From a checkpoint of a small mixture-of-experts model trained on Wikipedia: a variant of Adam for the experts.
Below are experts of layer 7 (counted from 0) of a mixture-of-experts language model. Rows are named router (the router's row for the expert), up (a neuron's input weights, with its number) and show model dimensions 280-335. Each number is 128 + 32 x the weight over its row's rms, rounded and kept within 0 to 255. Numbers have three digits each.
Before each expert's rows: "mostly gets" lists some tokens that are sent to it at least half of the time; "gets" lists some tokens that make up at least twice as much of what it gets as of all text. This comes from a sample of Wikipedia text that the model never trained on. Tokens count by the router's weight.

# expert 0
mostly gets: "),", " film", " University", "ics", "\",", "ance"
gets: ",", " |", ")", "ation", "),", "ion"
router:110071083088101140113131165104096109102135143125099065136137106135176144133132125176157067125158189103107042184112118099182097088113148139114138131119159117010162123168
up13:138136132110075123115088128135149097179161131108120161113109174084142146106216159136150129157121135167113100149075158158066150091124177151138087137091092143090167113187
up14:099136079145132145206172086172104166147117129099166137089078107132130131118111096136135137055159046125121121121154147092145136108152130102134133174169179115107137098107
up15:148126182182159083166120127157103145158059149163127127089086098138126157120087136157108171130171176129083075076122131151184140143154112147123118123170144148062134106135
up16:101119083180071103102103123147138160125171153159156111111113128163128121118143125133128097126080177137127090111121154094119148146069112173158150143155143107181046155120
up17:116097135092055228169098137106143213176148112141147053135089093115141119142070116141098099055133104131140134108183126125059093171146106124153122092129129078045162108158
up18:099162119144117081091099102141091051150133104122192172121129102188150139085103122094109119140134143140181123124133105049179098152129129088142142132063163178116094120131
up19:040115123103152122173123147200152130069153144137100155121125141132141076108159112120166133135160197154166107183106138176165170148134128133123134133171156127118128087112
up20:204118108162063111185174152175189119066146123121091129147096139130122090166134104193149097169131128143136078152173148187118113063116048117135132130100103107118123162155
up21:167112071101145136131166108112098109134039118133128140091173158113165091134139104106154163124183104125176104128153175165091133107110114097159132164063108152145134127161
up22:132124106170076141143136178113128120124145106137156106159115125148157184138126162161105101102114151109129102101165053041105170109099128165122117139110177104181128134120
up23:009097171082153102115121139163122133127131116151147123103119125118129166155165148194153136123138147222116119135088133050113126182137070145134159132124141125103076140155
up24:191119168082081132109131128094168147091187154114111157160169150163123106153150138143135142139169115099197156156074100159122176085129099150060152116190107036117116061195
up25:175116178107103089120120126135102111122114127201097195117088172117104111107123100173160124107114141100077103145126142136099135190140082130128115165119103108113103119160
up26:085157110107177099139158124094105115111133169118134109123166122114126089106103103166170094083157119180113135151178181142118149084121103083132143126134193104118094084141
up27:080146094139065146137108153104127137176058095068122102122079107123103215148127134119146085124112110142104193161084090095136068116122094172081086154103095088107104089120
up28:075146122115134135149141127162167151135137112100176124154125098117155116094078142147094132107070106177142102128136171107130095031118142134167149112159117092104064141155
up29:140061133167129089110129163207105145138128087070233096122108097122172083130128132120030137153061137132146092132106135062172146106133102097141147137142130131123021068174
up30:122126153124090138122139136069177170139133098071146086161190075099134100181104109178160119151094141135140116155116108100091131114170106120117189098109161053075099173137
up31:111123176187077109056079141179137103130139114115174108139198048129108122128173073117135135141157189114157061179117108114192170108108109155109144149127138125145108095105
up32:061102144109126163105127067098129112075141161141136128162177105115087112099110126135115147097175110090119094145090121141135131148121137150141200135157132131105095122150
up33:097095141148123150152105134128134098092102096101111095080123187110197209101129114192171171131155109192123149120156139153112165121131192180137105098126134071124142153135
up34:154054107110158165117133145163128105180125111147128136203081082127146111151180113097101153141072126141072163132146108111120099135103060087118129135107135140107158083126
up35:112120146093178115196136185119150154132166126127139080102104061143159193110228088115108125053132113136089087179121099143133090151119152150116145114122114135097093137101
up36:131079157164107120128136163135199094159089078078154119185168119143171073129144130126095124125192163147076095084157124114119120109161141154117157188090141123154122135160
up37:115109128139152153119139163103145115154145090108135144117202110112110123116204091153162096125116142112180154121150085082130137196133188137121091105116111075076161139135
up38:048099147156127101170087105107087140094174080126130136214163068104101152075110101120148200085175102110096142187107105148092162107143152184117081113135153112202157118122
up39:144109123111075112186072120183116132185164121148100123153161154124083115152141075151191171149089166139157170171127125129099098139137106120090109112110132110086175206080
up40:042151168088147098108081116187104102127056133179138132165135148148184117145193069134135140102166083129161108163103128085097098130141021133085124118183138126059141110147
up41:048080097080092101100157131142131135108141122122136100155148149090119107100204107104132163121121131153105128155089136151120159113148158145115105124080136095142085156162
up42:099075132065107122136124176096060145157167097095161077145129128094091093097131143138141142059132101142158134148146127100113137093146114157126101129137135103184135147147
up43:079116165071122135145126133102124130173143081136139057190119118162143167088175127122114102127160090220103133190123175071166162145122100136117140154092116104160130181115
up44:074161136134089114139098123151061120115120135141127147170090098092144170129130105077085131145157147106130157140115139139092126105076088116108197165086111116127137111144
up45:161075153148141076116099176132192180175170156112133156169212103142115122138137153116131114176149125152147057108143115127144139132123101170131155098138132124120140116157
up46:155079120116156114151107173112119129094138074097136083224117071199113140100136133126111130173129114113107102186128152138109057108052133118216149146096168116117096143150
up47:085141087081082195114202151124071084109173114129084142117166123059155121094155160147125088081165163181115139168147168114104116133148100155123146132165111079206058112092
up48:097051150075162098181172147119179095134053134070094157073123152150163119102129115098167106116110135115211124125161135110161120111157094138118146138128157084090114161110
up49:156098105117085169090069204113102151157120147127149161156147153159097204075162181130100124114098159139153113124194159102087107097109135126070096132107127118147096122114
up50:121116082065122111176103134141171099161083180099092153124092128139124143167144160105114164091144066105144128124131133070081080135124164131101115155083162125154044153141
up51:049112108140110145197143124134096110184120096149225145124151112107177150120127126166120161133110150153092146070105141107135094143164098144102154116095201107102112118114
up52:151114119164097149090113152171153085108116105130065125159117186096126098122171193137131146149127157097087138186113214154157136110149145110126111134090086128132136140091
up53:144144202165131142128116188183133110133088120101135086158114079174134097099207115124145164161083080153123116149141122121176069077162121174146141138114080108106127091121
up54:073110079105097157154112159145101096136111095121144091190159150200123182131140147124122104112104106159087096135170110115136131145091179190159141114121148119126178154102
up55:097100145110138135159154177095077131143148078084147124136117074117163130136117135102147134113152142175160077173121205101178130097149132097128190119111115107120095151192
up56:118135136097084135123095089103082102099195117104085109141173132172145093131129056183146155122151109131150087160188143121139193106136111128122182130156144093119134114160
up57:163113153141140201130149144139094154170175148111095041080129089091127119144149070149098204142156105083177137147110144096096117113118125135120121134129087067135160181125
up58:116087074122107156101124130145088124096147183177096109171113107108127142168106123125204172137180155164071117123156150109061134176122110144108227163071088089121078085110
up59:155102135166123158100137142063130125132109145094121048185142158154118105160138144117163125121156184117127133101139135131094107107137172145136171109098143162133119079129
up60:100116141104111165191140135089134146091093042113102158121162129117175154130114116218094042105169139169157083195136121051118112134105136146126164138106159099094150145135
up61:131106153129151147077151115152156101123107090109131163127154107127125167104101156141147138148225165151187132112180132125052124147101095119139186133128102126132096126095
up62:105105185104063132126152132075107137097172137129134097146128094062137070085139144135126136152086179106133133173162120159114158076128191164141171110087116059074100092157
up63:081131132145136155148175153099119138137165120110190114108147097129102145059098120122104109132158108161106196105136144036166115221151128093048107127138085103154156118140
up64:139107125097159127146167198093100143161158147153142139188136102130115116098209115101169118115108163125089130167174167120122138063123097118139100141108200165130078080134
up65:128135183165074097157137125121135058042115101107171125161101148116105098095153120140094170099202130111055129102112155088141156105085083120129129123081094098161105068141
up66:131053129092154167121151112163132091150150086094130126131144141165170098135121136146194084112141156132138135175165149095144154129151058151123181136093107042100159079156
up67:091152156144148114107121135110137152187081148119137153095109119166116142116150096112113131111100177106171087150102173140182135110159135130093140167148220152130126162148
up68:163125148092183183110141130167124087100053162165156134102183117154147178155105149158147121105078220189182097113133127131185064136155094155093185075153155104088162172171
up69:164112110114167074144176149131129065154117118100098158147142150186208120095130132114135126149144152149128166096177164139116132137117100170091163152137105078095178110108
up70:117087141133139082171123091104132122152141137198122099141146154115118176125142152123113140126194143100233113097111146162098139157104101134187120125093147146133108239135
up71:091059081140134113098138180163117074137046141150133124176148073128121087118154111155131114116124167152157136229112121173112077125110098087112144144155137066084127158184
up72:079120137089156181090136132150078110124073112099151137161112122158123144110086102097109124163121093146138128076153151096186052134118120129144099123110121140134120158159
up73:156092099158146123135110088160118167111160110108149082128131164124110086111131139082184081093162070138077145130108140103120146100073114104132150139149164080135118111153
up74:089102139131087126172096101162126087163113100130169186124171167130182164179131127172118139117102121122160144168137124114091149153131117119131137159133082116130176094164
up75:025055125149170095164119110165115099147096116096139053175189118184104118073107068097153075168124104162201154112115122091121126145117104171105075132148095130096119136213
up76:080123136173114204149148181157065179125162126122150156133143186086095132139168236142123153080075106217089112130165186080117106104029157165146165144115097145204112101122
up77:125095116118136221120137177135127128132100086099172041115124108081155121145174123122160090195120156180123089100171168127132111167159087172132115142142193070189161121122
up78:079095138161114133158115149144122125187119143128133206186109140120175124049084151208099139071156131181143074118121040145115104092126073103076131107141130155090133088116
up79:079169090163176157152168160084121111115125104118166116080114067117098130069146132179098072066131131174100080099103170156090157105150136131139143101198158135100073130093
up80:175096060122122136125114133191128140170154092142158103133140161112117158096203104131063142097151158103177145169175115083160131175051077165116113137135152112074118116080
up81:175118138138109171095123100095131104083188123096134087162161101144067141105143121117176154136182155131133153106122163103113143115134148140152112147153077101184188154118
up82:081208131149129157139170098083092135135165177125089116149204102129162172181129137133176095128184137072129129146191205115169141061165125132154186129146186092173151132184
up83:164116141104194101062110145124084108126127163106115138095170154115185149100130128151125147079171093101164078090099110108094136137123136155045146108157099102126202130095
up84:098143165170155188110138118158171099098141106161161144218146172142090135101099121181157122104139136073136087187076195110106144091123128134119143087136141086120116186180
up85:101118100130135096171118154091173115111153140107125132114127154154130120107117110168086108108151153131108113160134163129115162098178108104132122089087140140098082155082
up86:119112095132135085180120094084208142199122123078148156121128133093130162115192142119136157188127154178194143159114096087126129117108082135121104146120143125058028189101
up87:137092110131111149120117167087125121139178120117088098135122099126128146132166135153140088137182167135122188123154148114194132170113131187131127153071138160154111061160

# expert 5
mostly gets: "ville", "burg", "idae", "bert", " James", "na"
gets: " and", "a", "i", "en", "er", "on"
router:100095119100146128102075094133147096092082136184111098088163098114137119067132129118162126144112161122097096117109095081133148124152094166115152136106190094124149087186
up0:114116086148158108151134093112168151117128083121099143119130160155105122092133149112186108148101160147116122150100168121144118152120067155091151149127141118153155128120
up1:169084149130148136134120179147106127139103099143171093161107110136101072100126165112112085142088183125142117166098094120140131121156140165138177096166112111151172073133
up2:147155141107125153112144131087104118158104178127098141082090093137150163149133107126089095123101134127173113138142104085197107100140072171138108185141137145165096133089
up3:152100122116091127128142217159097156099195111162167071121161152089127148098195187121123078097154124111129133139106130128138150166107131089111166103130119126113109079158
up4:160145156110138151141118155171166135145138122107088105139149152203126130121148133098158125109154095159125130143139182137156174164131191107127155124119140129083170135130
up5:129156095126090126057140101161063122114075135102179113129119113149121169086093203148162143151121145070201112159149115150119128062075160080096146140099097118169144127114
up6:181124124157129096149125132162148105165088136147248124107157114113146142126077110140198141116176106167143116162095111131134166150148157145111185141135185137140132098144
up7:107190129186132103135055130086146140112049128140122171104140111148103208136112175123141156069144143178137118103161158155133190174107106139097119161124117074145122139137
up8:083105120223107132157075133056165068151109166149158154096151125172138117145125198124160113070134136125162091117124159170198131150118131111094155100121115178154147159144
up9:146145073096134175083152138100115140149200099130126141132078066147144173083155126167120107124064141152119137125142126066130098143133146116082149182151170122129165164145
up10:135123103137125133139134151154068121157178162122122109107091113114179169152136069115087106136147127103140150153162123089140141184127124106140114094092102176091104078175
up11:139129148169133182067125138133091134107103151127094107104140147200108072154173173138097146130166170188107124164163177143140127215146124133132116132133110093170118156097
up12:093088128129099121075155187145145060116176077102116130131114116182151185106208152108134160125165171093154158174138102104136103175139116150063104118151112100146087092131
up13:087119112134174105134138138113090106120090122124231154145151116131107040129136039153121142099177112166141154147134099116106119108171143076144135137099096171133165139131
up14:176126151182077160120104124187068131098125112101125112117083161123149146106109184147150138115130121125174121149093138166226102146133166188117066161170093106114155079137
up15:135153152088191135110090139195115122190165100115209085108175175113181148149141177155163097075101167118175139162229081134189151140176096146096195120142123130161140080117
up16:186206166171109163137159189065101155125167102101126164136102084164096151083230160129147123078173115125104119166101167115128125130134105153108117115086150157109086128147
up17:097140098159084180110146136128159146083094101090126132096127124143116100177155151134164110159151132123134122124150185130084114111101139163082116144070140108178166139157
up18:137125169129148132141067144113133087207095129136143148171124125165159115120117111106186110123164121157085097132094094128083144105174171133125180160119122087143148170141
up19:130195148135196193089186110158145077150138153129221102141156131146101128146122095152129119140134125090178147111122182169086102111104117092153167120148117125122094107150
up20:081096135179099118109148113096102147106160097146130103098173108121148093096222176151114113152137142151155127157114152158064109110132101174147160106121106161128128114167
up21:187145157137120126040095115155116106163148086162148035133170097118170111070109154134088202103173115093104148124129158131117094107174181200136157112136075091119118075180
up22:170183124115121118117104181190127119123225137071176056136104140145069116080126111104154152118121083173140114150135082097166159074177174179095077180117141129166157122134
up23:093079135160133121188081132119103085169141116105162187135186104141115123121112123159154121148146196118096150178174088149124097099167053146092122082056168122110134112116
up24:152157178144156194093164152140165100180038109160166073144054143144175115120097106146179129088121140162126116106121104060116083111162160060182120134084141161128114071107
up25:096165106123197114121118139135126133120163113109162094140119058121112149135152154151117089123116113114140091116120163133173145111146137098124113105155119136104059095110
up26:129085088113140152128103121109135076146139109122085104113109123165156095088132157135153087146100099162086108145120076085098033193187136163079090142088153111095132135147
up27:083148126127162117191128147115106059184124169124164070150147087139074063157087074135161119066181155125181178126106087085118111112116192086175089144125174130173140091144
up28:085128040167123163127191114124063164111147146125239149079168126126114048133185113108113145119151108096168111185112143142095097105143125084118154148169135088143127051170
up29:146095153117168177122108165143170148202114110093129131189196119121121187138184187121105136138128113184118119128158136138120168065122120129126144085107129166120154140160
up30:163149175093159135080141124107149115129194128129181119131096159117099112123176138161131083096179191116137106136166171138146097195109158117131157132170152108066177136129
up31:164065146124095167129151089131102118109103107084144117113181096150106105084107133128119141118134111131106122099150183094115093156088153138088133144125148132097173123173
up32:093106173160108156102147121197144085134158139107149140176084110135100118090141202126087120141129119168154146126205114137137104131118132103099142155064088106153124052083
up33:163191138159119085196186135161077201097142144089219110083146145190146101061084143112069111144080132104106140115121132112135092109127092163195160122133142129112123145142
up34:124141169131140114078087158123119127109106140157142098063099141137111137116175095136131156108129089077193090162190144102132161106207195115098119187086099086164159110170
up35:133058101140141171141108118126079116149106134141205118174156120132066128119105086154133105129137119218176106071186145111130096158049150072124132132138181175108145162146
up36:100158174139144128173105131136181173182158148121121150115093148117144166118064090137174143103113165049065134116121180086105139137130128128081138127117108117098156186137
up37:092135119090161120122119116139108166090222095114137016147130115093103135079142167120103158122096089097139148159122135091138128125169135177079204165118131053172141072185
up38:191169109136121224134136088042111134090134145148110110096084132079186121149186181145098140099125098062111138111178220166176115112118130102101198146104146146033176154157
up39:161134077084162150176111156128071113148160131098127124142173053207136129120193152133095125080127132096198120142090161137156159150139126147058109120079094160112120109138
up40:114104209111126112171170160140157127162104134106115115139146112160124165143154124111074124148196155151074145147179159085144085168140164142123137117064200168159141109162
up41:143125091114214194113161164100075170142096121174113188149126114082106116153138140144133117118092110147112110075102163083172135120120151142139092150079121096098183159135
up42:133075154179147168115114154179101082129133123129186093144097124147151123123188181139176167101117141152109148110140110080166106156144048128126140098175159113094096087168
up43:157183128156140129073143112160214097152116162154101099134120130173196129083192177146213077089188136140139107142145170139189086127125068129134182098138127113172128124106
up44:198107071134120147138108149136160149073108123139121143103122131101171122139114047167169071103138150071066087178081171099122122172106170101085120067114139137129142127175
up45:064152171143107117120133105129076124147127150096082121171116130149090196077062173102140160099099108166083114096122161123161095188106179107108168133139172156129143107131
up46:140103137149152092080098165116069092135077124154076164147129109116145146142106134130128146122166125200116127133192216133170116117136174125160087183081135194146083167161
up47:117134055053156140093107139137135177136119096127164109118095170107113116100176150125139109117062106095167141171135166160110065138165159181139084161154201160144149157149
up48:111163102118131160083069107096152118154101036120155109098142154071081158095062101140197167093120115136156122103129166109097126127116133163102145116146195172109132156117
up49:147063140183108127166098141170119068126122132146086121123141106168134100130061077144170128120142199160098105184127122133146109089120114141099193122087082129164093144204
up50:142098119115133136123165110158090149176094127119095183096149062144164147113164147187105079113060128112103109169074127142178095087116170140164144132139093139136131124113
up51:124147050130120107125173105138106120166168138157109099167157193097111124143082090120133105146113138095125113069113094103124104118143143145124136124117139169119100139149
up52:092112142025123160121109133134082123132154123095147049147147161121097075032139113118162142155113158100155096097094107142110129167131176160162180100171175067145171096169
up53:076160128096106174158080101105089127143145157151107063172110080122104128123071163123182114137095134130102094095190125119125112137145184103110120119180125134125125098142
up54:105148118079140149053115107142113128121116099152124061082130156171110127087106152094098131111116114093115143131103148138142106178094177178111118149142142130072207114159
up55:118122098168142114092074103116081092178059061087058158073107148184120125102162114088145158104113143197178114109101151121163092135065134212141125161124089115191129152125
up56:149137146134137127088112160183158119169083133170114151098134138151104079101162090112134125183145151098119160145118154114179116157092102133115164164082107090139150139146
up57:163100139134134170121119150084096208073128128105140142136141163131133119098100126117141111135143159198128153090109195087060167119192073096092155157134119043148172135159
up58:091142128108117119163103074134136094162112093131216142124117113150093141043081158158103120096158176151138131118103124111176125111108106118071133106123172054100104067136
up59:145145116118117151171102151142108078121144070179121103163132068117146181091176126146116113144073142248111157150072118163107124192136141116110163141095109140128165171179
up60:120190126054133101101154119151117134125175087144152101142170141102085110130100098155135141188120140107104106111139130101102139146187156162110162140078176135170113069179
up61:159123085053136098140130111161179163111149106120139073091213124147104199138085160159157098189110105136129101096096119116101191117111172166172118214113176110132154148145
up62:148181143175146112150121114084131120140147161136136045182151137136130077081124123112098143105161154109104088168154124106140130173123154103140120135152141150111163132161
up63:186097228050140148129138160167140149108091081148158078112164171114098195122126157119178115171129142143085142106156120160198141184138099150121113125064144135089146096123
up64:131090150085205132135127090119151120066084128098199073159160156128093130139104139131207111138126148143134171159158150132179118216144147193109147108110114099099151093137
up65:123185093109131105094143111123079196135081156080200097126151108099113119150168134126128133162169119102152162080184062157053201145156094141156113121111156073113146169138
up66:170153163169082101079177110118189116174130129138141160134056111132090110127101124158148157107073152164111090129058097122172147097090060112085128143164120098113088130098
up67:159120051124155130126094145134129083125123131154176131066103124150146099068185190118102077056053104077087105149142122130146116123179138153126181116124133130107150067138
up68:090120137103185158116116097130139077153136093107100096133149082146088106115125183091178127115163155132096103099103154135129137126097156114111215183109101145117178082165
up69:118123139130149098164103116194137158137136136126111119109086120140193134051151117157093081100148178127127125146137057109117100153088147187131166172106171095099160126135
up70:177160118125111168138159148063158116106151116111131108169131138152105167126112161090068106134072112112097159162137101140059098094099090100098154103111101112122136118156
up71:153118159123128131063105076153125123096143156151142054094109150134116110147173151127149098135092151099111124142077176086152139094151115126067132109154096121142115077155
up72:185098081061154172101146107147080077102112096168128107132171128167142119114114100147112099096140132151152160099093146117154078119175151090116192128155174114096140133116
up73:149131179069136108088157126124165194145140089115138101119069105125101218123086124112145108166137137101138138100208133198138170104160130146113123162122177031091175148082
up74:085144137124192173127128158044150089167120130088092182208091110131128149120141102107127083092148169133078116120117162133174102153074060121113164107101130115144103087145

# expert 7
mostly gets: " is", " do", " are", " main", " This", " Votes"
gets: "1", " is", "8", " (", "ary", "t"
router:121133046075114111103113155144099123163126102094123128123156122107151155143161103176136082142155111105162108166120098096098177152145126164063107137122190086111131119177
up0:148128159179086112143145120146198158141157117152134131189144096113166149104158166129157077117132114118149118179182192165120155154140088186044167131092154100172156201174
up1:053150102101099123170116187174046159133173176102073133136115110138117149132078093153102089071107089126130097161126145110113148131156121112060112126102101115117085089103
up2:107158143105138127187091139104036113112179127160114129095091093114124156081138113139143131089111112065115099067141181098137105155105122083096133113090097140072153092130
up3:072123133160105160102140109169104105125176154125176056106124121174124132104102106161097116144166137057097133145129170130103137169124130152076110107102140145090132149114
up4:162173101116119094119184176140094173141132146156104162072106080166132082121178140156091121112145101104092088150087093132132129097154126144088081095190147060095154135092
up5:086121150111147112100127108178117160068088128148190165107147128156154135198108135158139090146099138163090080104081121113176138122131062092098144136115166144117121109139
up6:116159115146127089144085138113116135133093131117158117190120164107100179084139216111184101144152093131167077189127148112149160171133035130132116047136112139136074080149
up7:193052127092153138123108141155194081136159138152161188126104074110131118137107105103119117140150153157123007128091134110085142102152154120124162110151156166103104072106
up8:171074093105116109116079122155101126138173095133078129124161097165127119091084113120159062137173139103131091135177113116156111147095131154077108149165075083109173165172
up9:126118144078114114122133125124148127061046084162113173165117139174167149158095117151146094103136114141097152114122132122111069144109161128128140128131148102102075111118
up10:142127145147186134193118124145059100100187158059141185152157117131161157125154138134116109146084120153158151140178139079127117130127065111102128104113159080070124104146
up11:077083103125148114168132123175093123155139076111112120135146111082166144118095211125159115117179124195072140101152120081176112104125115181115161133045113098059173100199
up12:086059095087112134131114107097106146095161118167217175117145135170128161126158156144160157051150124117203140159155078109196137163157140093105165170126110110112120095108
up13:094136106141186136169119073137091160183107098146112140092185118109119126109135101095104151087106118129114107133130061090101092174134110146149134123085156137138125073121
up14:119150150073136156133133125112176149177126119061193093126113067122120117090142056192119131142098107178155108162181146106180090137131103169098121097115082099162112108147
up15:137127118090147195124130175168127131133130113078177128184130099133109176137223171081094167101137102172112119157161156106158152131152192172111171154115163111080141097114
up16:130104116073121156123074093165124096101154098090133167148092158123106174172096137115120113124132150105084052131091157159108099107105139159128109162170154112138103108101
up17:128069146107087154139074141181135122205079072078080134192141098087116157134201097145167175164158191138230124178168143095153171159131084209073131106100105127194162108142
up18:124108062089206118130150124130092134170103175141087100113089101156135082134140169154165088158176142184160132103080121118145139176184117112107132133145154162145164114136
up19:177168169104093138134130110151087152134111118103095166128119134178133161150136170177159085161119154102132077158157112110157138161116161160097126187099159096109107109147
up20:112071135094135149133102127141148166129101176067201106110112127173119218150144201161072188129109133152108135160138122080212162102065150158072083121128138153073158169116
up21:110094075112121123117103151144107138138115126136189071113140120129106080163183146123127145133180119138165128150118130113171178130135085130117091137094126132133121104160
up22:095138113160133171178175182130075156129132100125201157164076119125099106151135111148139132114127106145197125127136151108113105126131121156089087118129164133159129082108
up23:155164053118156118143118125100087139119115108140122172154151110156121091132051065156142110105099120104066171128103089153135077073107099111089137109182177110110067134181
up24:149047075100135103080115132180152089147128124115106154117121154171112096110171179079135112124181116212166180101096164126160097139100126097135102128108181106193079160091
up25:122147172165185159154137165161098120142206158123141115104146078110154179179092179162195134161074163192146157132164146125081134180135097129164151122071161102175165108140
up26:134130105104156173090140122097087174108129114110161105060139131121121120131116112094121167120181159071112165124177137109141106211118053116131115120170166071159154110108
up27:137138186074126177091155105178112107111113106113187116148099103195116146136122172170053153131204133140143107146182199123146152138140092144155139166147140097087178034142
up28:149096101107171158091120138145089128167163092145184152075134068098145142089136130103116153128064153155123133133115153086119156107140180153107145151113179111147129122117
up29:124083147172122124103119149153108144106124113104117097196182063137092151096135158138140103091149119121099082148079157170122152156149098132134115124074098102115104115224
up30:148118083094130146144098141114096114070137178069124192127189137123153188142046138091153115103160186135164125096152154088124115178113152137122087133076094131148170086108
up31:161142156037131146121120136146087150151166110129136088101126107140092157169161121161101171119084121128143075078148116112119178103118144160124137152198187093159108202129
up32:103100066117108207095146109131105117162158157151135106146143131095194131110128114165114175090136137140078143130069132148113075095129118147181126164082083155112160105110
up33:105076195137143156136087156111156124178152083149173096085185078049159185149161127168170144129074136155121188158161118142149141121169080169053131138117084072179112105126
up34:157026125115087122151096129132134088094105089125185118148168105167080095117115127106126143092156118142134126076137116119164152132120179179113098167152106166129144186142
up35:147148126108188182113161162134128178177127092134161069125081047092142132117189119143136152073091179128166118120138109119173128115182106097152089126185181104114087120140
up36:123149129169141150092129164174072056117130124118121130142118137171133191107162177155156152141123136131155082120112123092173073180127110119099129114087108070156143168189
up37:074135107126160139154171117141122096141131132138152107140075180170104159147109102166176091118127077134123137051119178205151083117157110133152123133114165105064209131134
up38:088100119079069024182149148102117125117123086160144082162128163115122138063078117126087123138166091107093139141072146127149194136133098127127132099048112176112125132154
up39:165068099139090189123066221144125088091142081120083088157097151146122168118110128151108078123162132159168146133143124123189112122101099168116136165076163166115141129118
up40:105105085113126098092148177128137102137162102127163182152193191159121184133117161096180091039152194095146171152113184187146115146084093116100151133128115166118160113130
up41:134084129092086126124204132099177088137165176118134107160130092074123172093200186116117144165127121180117091208118117121113129107158139172137144101096113087128172102144
up42:108128102207133138146108141136088107138115105110152117084171089110119153163094108099141080099063158154073090142157125199090095144163085124065196109069087033142123078171
up43:101094185186149122114149159111125152113100200158185098154179090136100102140102145107125137105079133168121117106145107069151079127150124106102123128104122111101124135134
up44:143096114120114113087149187128092115106137118112107071138129098092098099135103173154141119174092164111085080153170126105149130111140138110118157153145102078084168172147
up45:134153091116157114127139105152107101089161081042106139164147111118125172113157111134098100091112104124171146164102108093163143178146152166141111090099141094140092167166
up46:091127092074138178055066156138160088150138069098154096108118112074110127098169130129135143136091160133107082107157174127134108135111147135090163113117189127141124123130
up47:116127150133118166109132075071116148124112114144061103151131121179112144153146179145141102115112155150152103189135171179104095128128138130100131110111133151121092124181
up48:162154105069105183133150173140125130180130107147101132145152087112117189137139120178154140086125146166137115173164106113146105197105126128167167077097180082156097151110
up49:121172101145135133111124079139136094167096125126145112139177105170137103110145094101068126071160117148067122094076150112090148136097143142121113110180117141090093087153
up50:081205233108155162128152178136152133154064146109127149154139106135168180142061088142171094119123116145122082146109173115117067134158113113098093136078123125025120148106
up51:120147138075138140114129138138126113176131043097196124147138111154116178162137111210130144118094201117129061110095154122119147064140119113098152134144186084131114122152
up52:179162155100118138106183150092136111165099070124148154147120122086169153123150116120134113128157133124101119150212152115118135167121181092140139203077113142109143136117
up53:096162168086168175092170157117117128166200093047127099139144092077144129129085085090092131151061131128111059114029185143116140097150119068069163137082155093128135163128
up54:075132100159168104100163118114190122126144084126179085118137121140146068148220175126110117111142195152151112135109140129099112180072099190094179154095111146105090083091
up55:174094099073144199123123082119154143171162126147127147136072101144123209179099161115135111077124143167088153141171132129158159123147137165030105184210160145149146093140
up56:132152118077219198135151145160075140161074168086088125138121093162150052158122165187146161104143135172121113194157155087090112132113168137095168134166166116092202116103
up57:113105137127134092129152104158138154148130030148127104119138124166166112124158150136139136095149136151091138169127160113192189079093166135104128151029104103076085073136
up58:069148137099118116123104017144123148111094164139148103118127072118189181121120122157113163068102130119130129080116089084133116085118082136143096157126180186078160139130
up59:111106139054122155184159159159124173135079080165143118172112127139147150117109117133091170105214143160111098113209153092098163074134119125109085128129184093122118146177
up60:097175182143096118176150117107120046168139116119114143190167159156143148069081106105109179186216166099166194153107146107122117139132108132110125115108113091139122111128
up61:238098132135134114176124153132158131102094116090104144106081111125148087126125094151111138093140102129109121101150176123123058115121164083109129126124140139126176095209
up62:141116130147129136102143114110173137156146090172130089105065141127096181132178162139104124090112147150066103190131115097107120131142087123110119139063171129105139148142
up63:094086103133166145140178165160159120118107109122189077154146112173089161083161161148104099063112121181134159127165190133197164155132126136120128122129170075137171110135
up64:119106094147107146183079166133095200154086165107151125112138173085056136122157194140097185114132145159132172140137136065085135128168083129121122184075092160125142083192
up65:099150114155184142071203098134132194118151207146094121131152080103170127142134092158174158058175159151156141071128053095088145105168132133160120149121183161134171125108
up66:161084118116124163099073087140087163116136091130117096102077094133116130098142123190054137163122140142116114128094197160087171099096154113123148176147098087120151130121
up67:125138168105156155093082124067112132188114151126197109135136134140123208130164161112099094141186094114131078107146109107165112142141127132096178134114151150112112121157
up68:170015129175104120100133125146125072113110102126138064137105098178082073134135128182133136183171112132147176171139160190171186096074181050091126209124104122129133137103
up69:113121105059134189174115125143123123156101085096176137127122115175136109157135129130134112089133108172144122104117157114131109110117105081150137156146133132130171066137
up70:114124143143126146138126120182109085182080072137136117107191133077145107128117174127163090190193155141192078142161190161193139116096114111106168079114157113100167142141
up71:119135133150171153104165062166089115146207170167135102071109081118111115148150183110083129131181133104122161108122143108237128139114087188112079127161155103106198115137
up72:154139115128172142093115153135068098118099100115175150126093048106097130137157173105121140110172117128130133114201140052144121109133122129123071148115112107194172126087
up73:059102081128115135108103115134123203164126128156139132105089094157149095110186135123151130029057167149114169152098153065116093152108118120101136141124132050042098133101
up74:152130096087148139104085141177131029110099141111143166114138124152110181153122087184139152130156176113086159126122172160042102141148139139142165183153108128127097105140